Experts of a small language model.
Size: width 256, 66.8M parameters.
Experts: 32 experts in each of 14 layers, 128 SwiGLU neurons an expert, a softmax router, a shared expert of 320 neurons.
Training: 224M tokens, 6836 steps.
Below are experts of layer 13 (counted from 0) of a mixture-of-experts language model. Rows are named router (the router's row for the expert), gate (a neuron's input weights, with its number), up (a neuron's input weights, with its number) and show model dimensions 96-127. Each number is 500 + 50 x the weight over its row's rms, rounded and kept within 0 to 999. Numbers have three digits each.
After each expert's rows: a language model's description of what the expert responds to. This comes from a sample of Wikipedia text that the model never trained on.

# expert 6
router:464529557406513512467481525519518461556514434468626594452481536489531463566413424486539422392521
gate0:517477457507559441596428504522527601430468434537549481506470529505515506510464453452464414409509
up0:448490460543478503523487435542613493500609500508515457509419554498430458489529524491522505536513
gate1:442455462497525471507521534538447464461466447488498499567553456506522575461556470436521511497449
up1:404535544471567465455491539529497547456401609474519479607448498407501491485460451529512515462433
gate2:440582514495471444447470457459441481562482458372480479567475480485395523478569487519546461551440
up2:495389513504511463480406545500458428436461490455491503533536573502489404516518505582570485507500
gate3:569420537466561516527490518483442495532534444512533397490591440469443429504573478486539445501479
up3:530480475471567426529424587442482485569553424480528495501444527576510477492591483477515475554479
Description: Prepositions and clause openers. Prepositions, temporal openers and auxiliaries before a noun phrase, such as after, during, into, had been, plus infobox colons.

# expert 28
router:469466502460521477486477427438607467566543423510527537482536462484461454520503512427510481499556
gate0:578346501458462548482443434484502490447439515505384501510546450442471434518558501517516479528591
up0:489570507509458475505510459515552447411538434454503494416452528454510544578443414554621469431448
gate1:513465429539387399536441566534443506546549463534524567447436601606527481463541540474530503445548
up1:469566561576513483533518423490522576496475515539465456568435556417480535487483469516549501436415
gate2:423543532480601547592467561517501499456478468413458580495588467535526516450519515527495470471539
up2:497548488402515461431408486541532382499498479423487564505600497497520556464477601356445482546590
gate3:573468495531444442539357519434536500480522452490488570560506518521493473493533427430515533458577
up3:453546527545570395545492498558583553488414470440483425500491461491401590568500434512531455520567
Description: Clause connectors. Commas, relative words and sentence openers linking clauses, such as ", which", "It is", "However, the", "The", and closing parentheses.

# expert 9
router:493561480521468514603507519591511488417484431428472470569529511490588515483428463465562508584431
gate0:577520491533561487444497517437473446526441514509435506548451433474493520572538432443487402382464
up0:472475449492512553539484516442435522464516452524466460538444503436553559559475543461505479417477
gate1:494420490568482538549533438485422489443528425451558425522596493489514464456445584454484453500476
up1:470434430506541488512507481511473500541524541496481490496468418501415458595438554443535540546626
gate2:494502492476545448509466476539595523595575457520567485461448547596536470579559452576486517433477
up2:519559503456469469471509500476532574485574515548513535560523541541463558430476412522503439585452
gate3:567534606497426483400451378475549527496536428447443588496490493475470471524546519536495499481565
up3:489503507542501541472489435445493497545512539491522544558487483489546454513493475539507455536550
Description: Table-cell word starts. First letters or pieces of words starting a line, table cell or quote, in sports tables and lists, such as "S, | T, j-avelin.

# expert 12
router:552459439492471430522469461442533471444459498482596507435535481582543454554557442466470582465525
gate0:578485465499548490592522564549479554523539501545562544443510479551470400554512523528459613492567
up0:477540561521544568502487543386485511472527499413474488503462437470539520432435521590585503533430
gate1:463512407516471491500489352467447518484443513540471544421547555525420531512557471377525454393485
up1:437481512559489460415530427517511582457484462449513492509518488611481453492610485435504497512446
gate2:632543471505532482497475596524484526427411541495551446508556541511494524421478489471482588498464
up2:527380515439413421494489532484533565621556535551575536538472540591562512503523530435519479484493
gate3:452530534469398392508467499464482492398494546486475529437532527559556475529516498514496527514556
up3:501500546505607524547564610490484521527560465424407522467468468469510515473452519550508549568483
Description: Plural group nouns. Plural nouns and plural endings for groups of people or bodies, such as countries, members, troops, legislatures, governors.

# expert 25
router:487524492514490529418514499594440411493512458597522584464475474527542439499479453545453516425360
gate0:453434561571423488425465536495416536485568511501506439468528429459455500498487580469456530404447
up0:460591491519475432500538497507479499534518437542501474525479474450428538545484553529482467492551
gate1:587464506446452577536469451528508502473497472500471488443557453605462465575468475594407505551546
up1:443500482460497570441477451505499443519496477464568570526504426601499437521562545546402509458507
gate2:503518452537561503482448482469455550502461447533518576563515468413447457545567345528434551533518
up2:478543413478512531491425523513594385563497480511427501473537436394422459551462521526516469483493
gate3:484552482436567610471472438488478543501504518578632524499450429516505448571543438498487491462457
up3:400495459484406467558495529469464479501458474489522414498489522478509552501534548421482432435537
Description: Narrative verbs, prepositions. Prepositions and action verbs in biographical narrative, such as was born in, moved to, joined, returned to, off, departed for.

# expert 27
router:517508474551523468456583583587592503526484509558431442526474509497545616444476460534435407605523
gate0:502512503456487531508462512547507518508444574462483527469472448544579489498518520428493497453435
up0:472575338521518481450541450482413543539477546611530523479527428481550433528513506537527455461557
gate1:526583489494483565475554529576525560448489525549522552475481452525523538504424519573499502479475
up1:479556469400497471540569510522541583479507495556525549553410531546539575454522426472538521590406
gate2:529427501552481442515525570481487522512405467452526473472426430443514531455607489391603462503555
up2:411554457521476480462494461545509449536481436489419523442531539532507487499519491506545442497403
gate3:467558493453488511511449553548500462355581463520486462510578416506518523426392429507542557481453
up3:488539524455438449455427450472554489439495481526517484535527520510479433436465630446504495500484
Description: Table and list delimiters. Structural punctuation such as table pipes, line breaks, dashes, semicolons and headings like ==See also==, (aged, - Born:.

# expert 16
router:564456510596534517436480412490503439443459442493476485512545549566573477433545499522435545491540
gate0:525402511453484439431426477453512610522453349429450519499493541558440553555470441474506512505518
up0:452408508551568517548505418473587520492533556464545503505468407545489474538559499473533499509472
gate1:513504504430450455477492555418480508449478507474524566584495429544564462462565463528393397493606
up1:541474472563520608542548471592564398454535452540367521544433522516501484457505446498548465501521
gate2:542583501471490431501581526475502493504484506579491470397466451464501477485558453527513579467528
up2:511455465538505319492473452445536495525559412400564464412529512534496568504506476494522517499482
gate3:523532428478469485599507406502518489405440604532478439592518587519413488593441508472549540497514
up3:548515449550487470471448537492504481443509459441430592527460525415485561534554537506450479485458
Description: Dates and table breaks. Line breaks and cell separators in tables, plus date prepositions and month names before years, such as in July, On, since, November.

# expert 23
router:480514523510496454469556575520464463517523442486491433446537520402473547425460428404565446497508
gate0:548492497532455448446489366449463489500466558512430483498570428469462531472453510487462551563482
up0:469521533552485474563452527504468420556399502487526477394513580521619597487494429535502578471479
gate1:421475441567427548508461478496548585542487496395497535487476442498497463527581471495509503563526
up1:514570499506499544499436483494563549523519514318491497524459503405456510432548532456438548526576
gate2:520505549525547477539504487476540451476497564578467479507532542436496424519463479453493516477470
up2:493484502476481529531470484513489508383454458536645528472516465570488438476520457468543551433446
gate3:516543557497520510549438511467477427535475495509512465506463493413548520421464423481432484517552
up3:513538514500554558518463448523561604407592468502464452529511568568467456486579577538610520557443
Description: Math symbols and capitals. Variables, backslash commands and letters inside LaTeX formulas, such as \frac, (A_4, X(w), plus capital-letter word starts and acronyms.